Experts of a small language model: 2 picks a token.
Below are experts of layer 6 (counted from 0) of a mixture-of-experts language model. Rows are named gate (a neuron's input weights, with its number), up (a neuron's input weights, with its number) and show model dimensions 0-255. Each number is 500 + 40 x the weight over its row's rms, rounded and kept within 0 to 999. Numbers have three digits each.
Before each expert's rows: a language model's description of what the expert responds to. This comes from a sample of Wikipedia text that the model never trained on.

# expert 57
Description: Table pipes and relativizers. Table cell separators "|" in results and poll tables, plus clause words that, which, because, where, whom.
gate1:426504558466536517479449540492587455490484484504527549465515463535471545561422455574480529540467489481452551524543408452584519560502510412543536479421553430529544530442511438527523544519490527487496526500475460464490435515455459535566496449472512506520514509459490512485485478531469473498491528480557534496531462403496508578493451556512522448488529506428473515518509501491499590508560478526464487503585539439460524523584478463464537517557538462531516526493436541426545455475410559542501541472426490575376448475529493524477456504472516457495499483480528550480500538492546501506498552493431470522470547500541503483481564540531493524557512529541465517430522504470487485535522485508461538424539511540491477494453555512471488511395531507485530496512528526490429548564538546
up1:496469423484444569514566513497427497520547547510484466525483542463548473457488484426522427523439510501544521423458513540480521503554508557487510582514497447500491498545586523541517494483485545476441462491478460477505520469501540528494431542502485490509515517488461464458488519473540524546542475526399438570520512565496442518499509485459544499580510524519500491553537463474516520491471578478488540453534502512549496488466582524558554536478487508469538453457520490488485479503464538539533540433512483467604459462484498549503477502440457506454507465474542426545535463481490530533556470432546625504483460506479476420530455442451461428447499503538506530459539440478552589514552497521558416513469420418456490554491519488558555576576520542516493458565510482472507462508525504

# expert 36
Description: Past-tense action verbs. Main narrative past-tense verbs after a subject, especially took, moved, went, came, won, returned, in biographies, sports and history.
gate4:445489515478513506465509519490556499572493515539486510474565491462517505584508529437530543488509504589530514444448448515470499506504532535513484536494502501489458538479505413611512521509507469527471457479517468465529445522531486539539517528550412479521478451551522543483567551531535439535459518506487523481540553405555508446443470563548509476486567526459448457567500470556482463490522498562515563586417477499562552567488586498503465462453543550515434579416464509528475458428549518433533543540509488495483570529519467503435456510511513446523519530499552552518529523519537519521441461534530465535486494485483527533543569469586521449469459471524435487480519533477506511515527401501538484554410539498537490516477487484492544503500444486470515526443574512561577531492559492
up4:491537505485551492419438442520483457594513569577453540482529519459499483583453510453520487546448529525484530503474469534397508477466582486494461547471479556477465551471526429566542432510481496412454444498455459510585506496441466542559479524533456451447508496527562577467488591554491439526513473469498532465575527439503564483486539548543493394485542520468465498543539515577501490513500503566543478543477461511481522544458555482521513488481538480506535558458506528505472524454530512470480551522528519487462510483508422545435433491495559484534496512418558525482553571518532536500474463538506555537466561484495524479513570507526511480457484472540480490525520537490427521500562394520545450567488477518552489525509503511512563529492445488509488505486518532498528538467590490

# expert 35
Description: Foreign name endings. Middle and final pieces of foreign personal names, often Slavic, Greek or Turkish, such as ović, enko, ski, os, ak.
gate1:520498481584583552576548540539525505551489418490507551500510502493518419503503500543478527436491543539472502565507551482503544511514539515454485516526439572514504573437525450490499456523536446476421473532473564512484512484541440551482540519447503512434558528461536441521439482475541432500443566453592547579543505444494503532501532477451484496459487510499530526418437507528548516501466495443522430513493445533476457441518468442572487519491545516527552546521481499435532490553569528463480532535514512518538476527525513494545502417430506514520538499436459523556505545527530494511542510476542420489486385524465463470479517543495551504496536476584514543532567437563480517502494496446527538508495551556481487500449475516456532517547465523591470571534536453544454478513545548
up1:493544567521515538454517476517515463553541505471514496544489472514521503511470488526445473529509433579444437512477466526484559425470479502461470478520470541497475475535475447535548453479475480477438470542519569444519537433501526525436452545532443498470530449504594485526475534502465422560502513428530518579505457416491557487499454481465446421555483531498528439466472506537499472580475467528502468578507546467467506519499556530502511457464539507474587569487496441535509512559494490435455448532499520587502496542496460512482526483558467466486515513478540495506497464586520544464516476443445484559524403541458477508536513493557549552494551487623496466480528499512541517486470453467529592538515555587512473495459568517500582415482482492431500480492487547498547457460561505

# expert 47
Description: Table cell separators. Pipe separators between table cells, especially after a name, time or number in athletics and racing results.
gate1:492447529526483525500536496579494508548564476445498512464456456495547529566445519478537490443523437579510474532510500509487484556550508454543497516480495517440499533483540452488506496577520529584501536502432520440437497453474515565526502554512481445458505504459497475468521487405515477444507583495498475510490501503505529509482525459501538589455374462553508478551462471458534566546527560461472470505527453518526551491516431527488470467475470458520421514426504543498497481470546553567469426476505438457461596496490460513474469494509568528511542523466517461538523496540535465424530418473495525472562458449508465467568530560554531517496520432560566539598476429559581484493499506447518461463515533493549500442489551586572509513473496541526497524486509521455527546477471469
up1:539409534541439555461515541540431516525514472427507559441483486521546533511489518462488448425546465537502440522533459550503471557527528465502506514520531544445532488456536466465506528543433573568516528528445503499432484438508492539475578564483499412462519482483469458479562498469502515453514553521474489546493476514451493489543555509516540609464475530556490492489470474473484571549528537522494433523582468471517528448527463479510470512464492445530400504434484503499485443502520538556528472520536529517540543464516475526463452510527552462534551559488504526551505500517524465418470451467499507478543476475549432524588540513541558498498515404536547534528524489585547485509486507427544489434485616513518494436469505598566502546448512546524452444464519476500518526492480494

# expert 48
Description: Uppercase code fragments. Capital letter pieces inside acronyms, call signs, country codes and chemical identifier keys, e.g. CONCACAF, ICAO, RCA, ECU, InChI keys.
gate1:450534422511529528583533520539532579475492527513475452497506442515545475566535565461530498551574463480545583500491551504509478484532480549430513533462489519457503477549444537448517564483575446445541442464484559545459461530519519454462480525533562515518524536441535438490514510523523518507501560529503616482524586525547507521477481469497528473470501500497482522494466516472556531509532498509455519461538544496455486509527505579446544460403599512592524516524469561501512487421473525404486563453489490505505496494520473473507466561554478523467398432522487442447478531487486517533471548579450528499488461560558467516530439520487540474475522467492430475565502514529493483471447475523479514527464465510478398577553496490537518542522513462536483517500564527405539514512528507
up1:541492555473454438445507466468519490473499497458532560505446569510504516485442483530428462424465543494452391507524419467428568563485499441570569482529527441582495498450611464497492422484490440536500496460545486465526581481468534506480501474450448478552494409553462539497498477454478528484488380508488478582574472511452519470523497505523464501508459508438502461548497480502478496503508480524469476558461460472541490474474527479509456486572466450462497438507490429483529535537490464566510424522547565514503451575470506505469571450450539516528584549523562561557541488569507472520535473440582496482521565465452563480534511550559439522492525533490545510458472510535464563488510549503505475513482546510518542513505496519540509497478488546495510477511462492505498525480430507

# expert 19
Description: Table cell separators. Pipe separators between table cells, especially after numbers in results or vote tables, plus semicolons after dashes or percentages.
gate1:462559466482466476465508592524505511556484498512497521521460558483516490457493479575530471440555494515474487521471434486465456491468457526477493455481494478460399535497587479496460491490464423448529519475540476531478514479538483466521474526472509529532474539539514443492504452491497547419456570392522414510476485547563430503501444526414416489427569479471520545447476496528580469448463448533478581478506484550473459493480576467488579536520500523482517543544507548446485495536479528425550477466522502498509490618566549508541500490483470542503496457506425539564455474508551477514396491381457576481490523498505507430506448437489471489482541526445479561559533529509527474454456467473515550504560556509462503526500509542502456502470521503524519529440481510485471462489541500
up1:525496565483514485464446542447473419518560462577535526574477474470537510477484504469414486440456517426452485474481568549537536518435508493531495565362506528568523533504536509510535503456441526551400432547448484561526517456489500505580516450519457481532502480473450527458494491518593493538545506519465493528515523491434534460477457511532535544480524493493497439541507522559464531549513464477496497528549535541506447518524522498553461390515501472526485489454485501467543511465517477476520500509542457435551473487518523525441501487508474511519544495528575530520516592476509474492506516451507512447500534589443554456463448403492492472549492477521523506490518501570446505442465527458519458515479537557461529453499540477565514566491508528519506393519471540566482603553514563

# expert 39
Description: Descriptive conjunctions. Mostly and, or, a, with in physical descriptions of plants, buildings and places, such as white or yellowish, sand and cacti.
gate1:530454518544512502501509562524534432504549528487486516443568445479515435469508501489496513401498440464491539466438526468459500472454512497509512491478470490494537464560389453501502483532562443513560530515492493495559420518511528497487392552546467539538451513501551523532475487442545439481488565491542453391553550473480541440519501481550495490525505470516496515523461529451419491540450530465439510477523468515488408474502510510488542484496464555585465490523433485414492506541420543504484454508540518514482514482470541554488488510531507523434538525464508552470518475438486489532477502524502505506464548506464446461442469449450504480502536521584515533376505500416484510496485511422459549597484476518450530487443528527455455579432544499525502572474457465529449559565530497
up1:494530499576514447527520539551530497557566511447545475426493414502490457475536507569541519401528454560500486435420495478547464438502493537482497439538492510511452450440417492490520548483568493539554531516450478456457457490459593536506499494525449534545473543464533509520479504457499488448469478563507517477531543552523584450543489488540548526488490442543495508521489517494390462517493528416557493511513486463529454463447469500462502541506485534565564512544415528455514502540550515459511480483488534520495531494475457563514551527531570564437433504499543563488571497464519525520449497511482437529483525565474500455531541464458449514465540515542509505536537579526512518465556508441518564543461473529513527480472504560485471600460586503516513568510475540447498563498423500

# expert 3
Description: South Asian/Arabic name pieces. Word pieces inside Arabic, South Asian, Persian and Hebrew names and places, such as Abdul, Uttar, Shar(if), Bal(och).
gate1:481504404559496480517425452484414525500415518489405516517424516477422539450476483506483517539514423497493483490552488496525491440548566466518498472478505589513511511513469480431523502551468461457492527401452536513462473544576456513439504490505552442573427481478478505519466436449459446456466490406550495489464519491518585475441537532479566516619492535449499473521439463559503548510516543492479452498490533458437438508528484510495494497484517522526527503572510452499504494574543581572486529477517531581478505491522515468467491443521505475497522458506524503543464558504541459458508478528539476477498452474510482566423490575449521519453466466503492466528544476484523509505495479442548476513523507566544541538549450464511557556476479417439451491482521444460529516497575491
up1:499516462572526500491388451497395525546446549503436537553417451545508508481453410494470551500509506525471453477509492579531509452545484489520471519492527552512479506488442459437515533565500511502493509410437547507506474524545425577436560467497550431549484456445477478536498427481443434494505458449571541509472552501534518475435489545460561578539471472472497476475469441571494572543541498515527456450460498445464397543507479483552494506545464506502480521549549436491501496580516575499479538485472502576529532475573490468479490461511521498502550441492497498504456527534564444469459501477522525482527484465528446538452493557482504471484474483518459481462514419466528486502499472466539527487513491532542543518548453487501498524527469425406457469474532441444511556462507502

# expert 26
Description: Surname first pieces. First piece of a surname or given name split into word pieces, often after a first name, such as McG, St-annard, G-ugg-enheim.
gate1:496507528511537443490517505490474508513543465557473465516494465465505499473509470472512527452493436493534433505526480522506484533472572517477453441482489596537480426506514506508449523520514514536566541495604427517552487451438487479522629451531535491450503471516453508497520516462546488562469501450535471510396526411449513453496545522539558511506470548495513493517463585543421527525515472512532476531557520494466543512558492496437475503480470526454537468513565588559468460445415538434539485441508535459495459490544527474478426467532537429485487497554425543462421535509519501501445517536485433476518481525463510454492596555612476469456514492535482458482451569537521522453539450508485571468520477444485512466524434463458541435512435522556474511509491431486506489500493513
up1:467430555509552473466525476516531500543554469431511473544503501485539499489515474502419517476557436487497462461545552552596472470494526494471517451506457544501447516554543494463478519543481435554553463484505480535521502469480461470485568463540604486446442461504526605456483532448458563450524555514542475525380482498516490440469561489550560528531444577546528518481515531416507482600490487496501503475572524447465609487511492503463415425529417506472453484452521554497508485532507479487508490467479511521497476504499500525521478465510518466481516526517491534521467454527465487525494548573497509524482525467512558431601508462630482547434491528565539495483498553503504527480470499477514489473526506494495422464465428468442506401494445478513475495492547558498483506549509493

# expert 28
Description: Initial capital letters. Single capital letters, mostly K, S, B, starting foreign names after hyphens, pipes or colons, such as Ust-Kamenogorsk, Kerman, Shandong.
gate0:522551475446504516504587542527495443493536539432502558459513467573538512459606508500530472538540494503492504465583546462509407535536550483524443510514477498497478506464435486502478458521494390483492455496447494458498504511510524566458538497545526498548488453537527448469516441518496513447469484506500550521534549499434441461493502503473589527519521480505523487517519465461402542478455402501522476438548549471464570479464493566493517514460471522598512510563436452513505516540568455553435564482461425496515531504555454450542439522557495506449512460480535506550467525489531496551530529488552536513548495436472490478504458458560501420523505564445576457460522532461525467562555489540484462537426476536428529496524526502502460509514481544465507404544452419501512525524513523
up0:507456547555511464538452447471485532502466430531529467542553502422471503525420498519463533456455471454521532508421495518497570500427476496487539488460523477493522497540553555490545532500509552505546521500498526534528485475500483444578462566461496497451520511464459561586522495489514510564536507493452467495454423459564553530485495499499421457502499549462476499485459534520573415522546591532514512546449504518559441532516513427504473507541500468442488487437557523538463495452456593507569475504547537483492452519472543546487538471431509489565459555533416484480550474517468495451495477528462492483472483536542499527485529515411540541522500463591446540495507467537450553437430480448530592423540530473558469547479449472523538470468515492534494578459530591464497517457473475

# expert 10
Description: Linking prepositions. Prepositions that link a noun to what follows, above all of, also for, about, among, between, by, as in one of, Rob Owen of.
gate2:424475516520487494540452511476555467458498414436455556516521581583422547462474532519501529494551510504529527486536478510573480481467508545533555550506408489475563516548477544469392460544487522509533499537507500563486483597458516534421490550478539491498487545505446495482543516533499483452508549600449472433475448522501500521569467483447583529515446481494518510520445529469516498495518474494537469579540470535485441607506423455495528523464492527481483438457531452520494501531550520444461524511509479472498442457438467551434480518492522544484468558524561519456554500478527464499449562548512504551500560516531490520500469444493466523538415551510542474503411554539534512488555521509501547445519468397518530481522533491551494538481469522538567507501515537515501391505512531
up2:529542433497493418476520525531528532484446539511498473436440419464540478485455465470477463626494529564535481518506517471449518490468472501519502460472533529429380457408537459520563440494529479489480527540473539469487464470485461525533497439542425515531538484493577523490472529494559488502466488444485478511491546510453421505545542497494462489500537508435496426508522469444475488496486563520522530404442522485456446421463561487483478543558497496518574521515468491497481463490513499493479567594559526437477561430501529503514570474524443529503514434431443485463525412510464529463540511448505526499490499473447534496481445528525531520490536458445468529542451483488479422480449451490524468551525539517477584484439500477463480494497513539564497514607536444445473520502461450

# expert 38
Description: Institution and title words. Capitalized words inside names of organizations, publications and titles, such as Times, Human Rights, Research, Entertainment Channel.
gate3:473514481500596537411508471463437460559536492569450509401506530493531476549490474455528549536500503511460499498447530427537464489539487486517499596453502509505576478491564469503522522522509521511505490460494522453538537437569505377494462551544582508512530506535586562543519512473498452466510581442486505492523530528446505527486496523554523473502507526466586424615513480442538551548575540513455484493459483511520522530451538507460551498485465469513505538484500575511446521446481492469499495460574546513540535533455504551477439443498453497530504539526506528551566553451474523526543486442550533489506519481493434535469460454493458530535544561443450555526460472564525428454485480575545478459459539513448464493539550520522430500505524539475500492506466473496442484410528492
up3:568500602528523516514452533505507465438481420518498465482549463528550415544472504482455475561508449521533543527501509494567474515520553505500409483433475457477483575499512498513515549491436441441542494474544501498507485513565430507422499518486501534491568505435449476454496471465433476428515551474539487553488511486510484515502449481482494470584523549461449518487594530490427500408449507500478432498452491508511492479540423482609541520544543494466522481532466479455480546485482503472447534472519485438531437513576491522498485524514536470512462517481518510526513495505546547524485564484504549457465496482477440535493436536500486531501556418477514517509444390500436464423524495466515478478521572559498456443500525509371447433447512516514489493535442508521472498511499601

# expert 22
Description: Mid-word consonant pieces. Word-internal pieces with b and other consonant clusters in common nouns, such as b(ab)ies, ab(b)ey, voc(ab)ulary, bar, par, hydro.
gate1:483514553513501543486520424497521435503547447471487501593407511551555505493440471479480556487543449444498455484566504503501473488452533479469461499491461477475487570523507517481468499429585452509464477459427447475416462492460474615504490489466458534472578479525537470470416466535487477525466475516503512565467546598503477475481519473531573485486506500496542535464589511445523548534481475493470508460523503549484561511505492511508512509463458527487447457474565460522542478477514505511505534528441457461495507560446441534507539515524571490559514451501523546433556465513507426514438451432440480504531547510526455576516534577544485498454550475550532537481602447505471468477479478457566496443504520468523504447518504653507511452551477477527518493552486470494519525472435496
up1:526532444458479522531552516531502504501450545518483563522487525555555513513559547569463522427563495493510528580495518490507505488481479565512499472474581491521517511556475517495543464496488521539441491546518445512484482527454509437415510588540507534470505545478439468541459504586492462468403544516438487568475450512516518522487420591513549471497463492508494417506429526538525545527497462485577408548462440512516454492464405497488527527512434638554457606518523483499457542425502473524563435523521520593470547511565488511427501462485474490474525517502524512484489530477546520493482510503533484480488533525518511536506487490533504559531490505483485521570587514458478414450509567495522437474469481512501498498503466540474451440460421509542479473531471514549498456541508557

# expert 21
Description: Linking verbs and prepositions. Prepositions and verbs that link a noun to a role or source, mostly as, from, by, became, including, as in "referred to whites as".
gate3:480536506572549526524512503502549494488555440500444509560604552483571472496513537468494587513502456524590516487539486500499500468481487465506516463511438499477569448502538439551564565511485553614503507455472524534451473529510508444537473544566546508518465560511583460503499561507538532461485563529524485583589439532496480494492475478560544451524448469536427505487536515491474453455534529521457537576483504536461500577538461510453541514518548512480501551527453392522490468546493476480528524436473487487464541531460543485552568463484460504439439508554535520520514440472552530535516507546502465500517478462471519567550481481487540447533472543485534517458496489508530477510497538519437491514560478453519446460531607475469427531509541479579572520499553457475464583517458513
up3:391499520536541501509477498539565425498534461439452561569519530461536445496507403481523474535551544503559482493463475490482477481521484512486502511512541450487530519467579438500536539531505568609523514487465535474495548496511452445536494493519539480517462463488548491595501559571446509495540557518494496573562495555529401509523492471466496460532486507569469501467448561506545509460486528542413507502482483492454464524495490481466520433448472456508541563550505490458554510546455485507522569462446454482486589550527546523510563468471526519514499516566542534494514462508537529528532508494566520504457450501473524500575502493445525396519540480424519413472553527517537521586513515444473537481521470468473443479524485473419510541463503499625527531473499496480451550460469458

# expert 53
Description: Latinate word middles. Middle pieces of long Latin-derived words after a prefix, before endings like ation or ed, such as neg-ot-iation, med-ic-ines, reg-ul.
gate1:555510435523556557516528454471480512500485546490451602511417450528529514459516512572512497489563563517548535461514483556538509528501540436517475534423475553499550526569519433488553455514446462513480476501625476440576506583522436480598562484499563498473448528546519457590477537493404515479554510522567480528469498471518494439458504495438498518441575522437500506510467446518539567462525528535516474526540460434472526570470541462487480458501534478479514465427553523563484512525517495461539538500517487498484476475476544471472493548478416447518474567489505481517491570531521540480608492465429501568509480472482494476460464522557435486504485466486506402485565513500486472466460537491468483516508471536448530495545497482482518516467463519482491453441538519448500497567540485
up1:480539588483530439504515503548555541573507473450495464449572540443528550530539549472453546522444500500524495464521498545504464475468517538490545494525433507499480452514513550549430461451500487445474560483471470458457498496495607539508437599499507513452496459402485476532587454537477478489487470474472442441532471514515451487476530472456491491481483465537547511472498522540483527478542516483520603454481505522525451510506531498527463504371501500498509493544497563461443437468539497544474424513469512479524523524491482467560500509503538499550522524508591562454486480497500471497428532469539498463537539549455479505552563445480455456467463429587424515485460608542487518570468495444423578503533532440530524446488518569528519521525530484547459493470499492544506454461424504

# expert 50
Description: Species and name fragments. Mid-word pieces of Latin genus names, taxonomic authorities and foreign personal names in species entries, such as Mnes-ar-chella, Aprosph-yl-us.
gate0:527483463452420512551562451518453514522453511478561524478421474549516509472464458521464581495453509509518459468579497458520476508541582456536570501471407497449426471530506558499486446467499538447541493519462537528454548529518464500515457476511501515535502458559506503504560512513521452546574510504539445509471532540499473550555574472545476508437529471515563518597451504552520475485449482516531467561527510479410549457439488558525456449519459509379436527574489455472516488524530451509486475514500462504460479418547542488513500459512620515476491523440466568469460539560474515461513482543496495468547478449510445490487571476519513498502428505545573506461465469530534437389549543476470484486499478507507514435534503456475465507484523474501421452555555475498519491480494471
up0:534568469502479466572556524464507425543481514577547550520463464478526482465475492473516491531548537461533500517510437505428480542488506491539551535436463454495469493540511618454458480488542472510575487481490461495487587547518504564491495463503539583545509424491498541558559404533516524579542463499439431566469534497440484503567512460529474429501536475542533491503485508564555475537475488466496566519492510569451458509516495513551436520495423523513462583578516462513497538528429498615486466485498460569427544465519524508525503472548551487499447531508431478450441566478530520510494496541487501448527504445476505560422429524501536504473442538505516518479474521492488425448524491545483528537471436525551387470539524525540543523498519479501509450506504501476520500465497513

# expert 41
Description: Capital initials in tables. Capital letters and short uppercase abbreviations starting names in tables, such as R in Roush Racing, state codes RI, D.C., car makes.
gate1:492492436492520520502488512505451539509466535530491468531453548551458551433485474378526527551495411432493491513550495477503451500527536475542534532504493459503539463514533484466496395494515477499474446482516501455495538450476598515545495569476469510462500530516495500531495492577550447502529530577521521520564568519431522497453540475501488555488501554446541518438505452457551514528481509450520553525458483593502470479566539422447488531472553406424524489523504463551479442471536528451513509619598522513547517469536469501484487454547479509518537475515529523515465572484458490542469464493590471495527507484491386525511496510525536472524499488441567494500546478500524524552507538517431540530485514547425573537556534553518544500458464497429430483522553501496537473460436537
up1:526506602517472495510498457479490467532496477493514544503556464468515492522499488609493491455506571573514469468498458498533512527467478521442497488478544539503460512492496472492472616491488514523556516496501453543586491565529388483463497486546538511517441450510527524438489489438492587517467525407443492495397414457553480497556525524514542482518484452529468543605537570568457517458493464551470503466465559416485495516432445566530529444537484540587531507494522509448499519478483452553513458413436444464457484489480534515488443550495495487449531469483436491495562464495491528481454546501470445493498498518499569445504486423475452492457501493521449474550494523503502468447481494522527461487509490501500413414486464485456448496492527507542545534479503475566436513486590545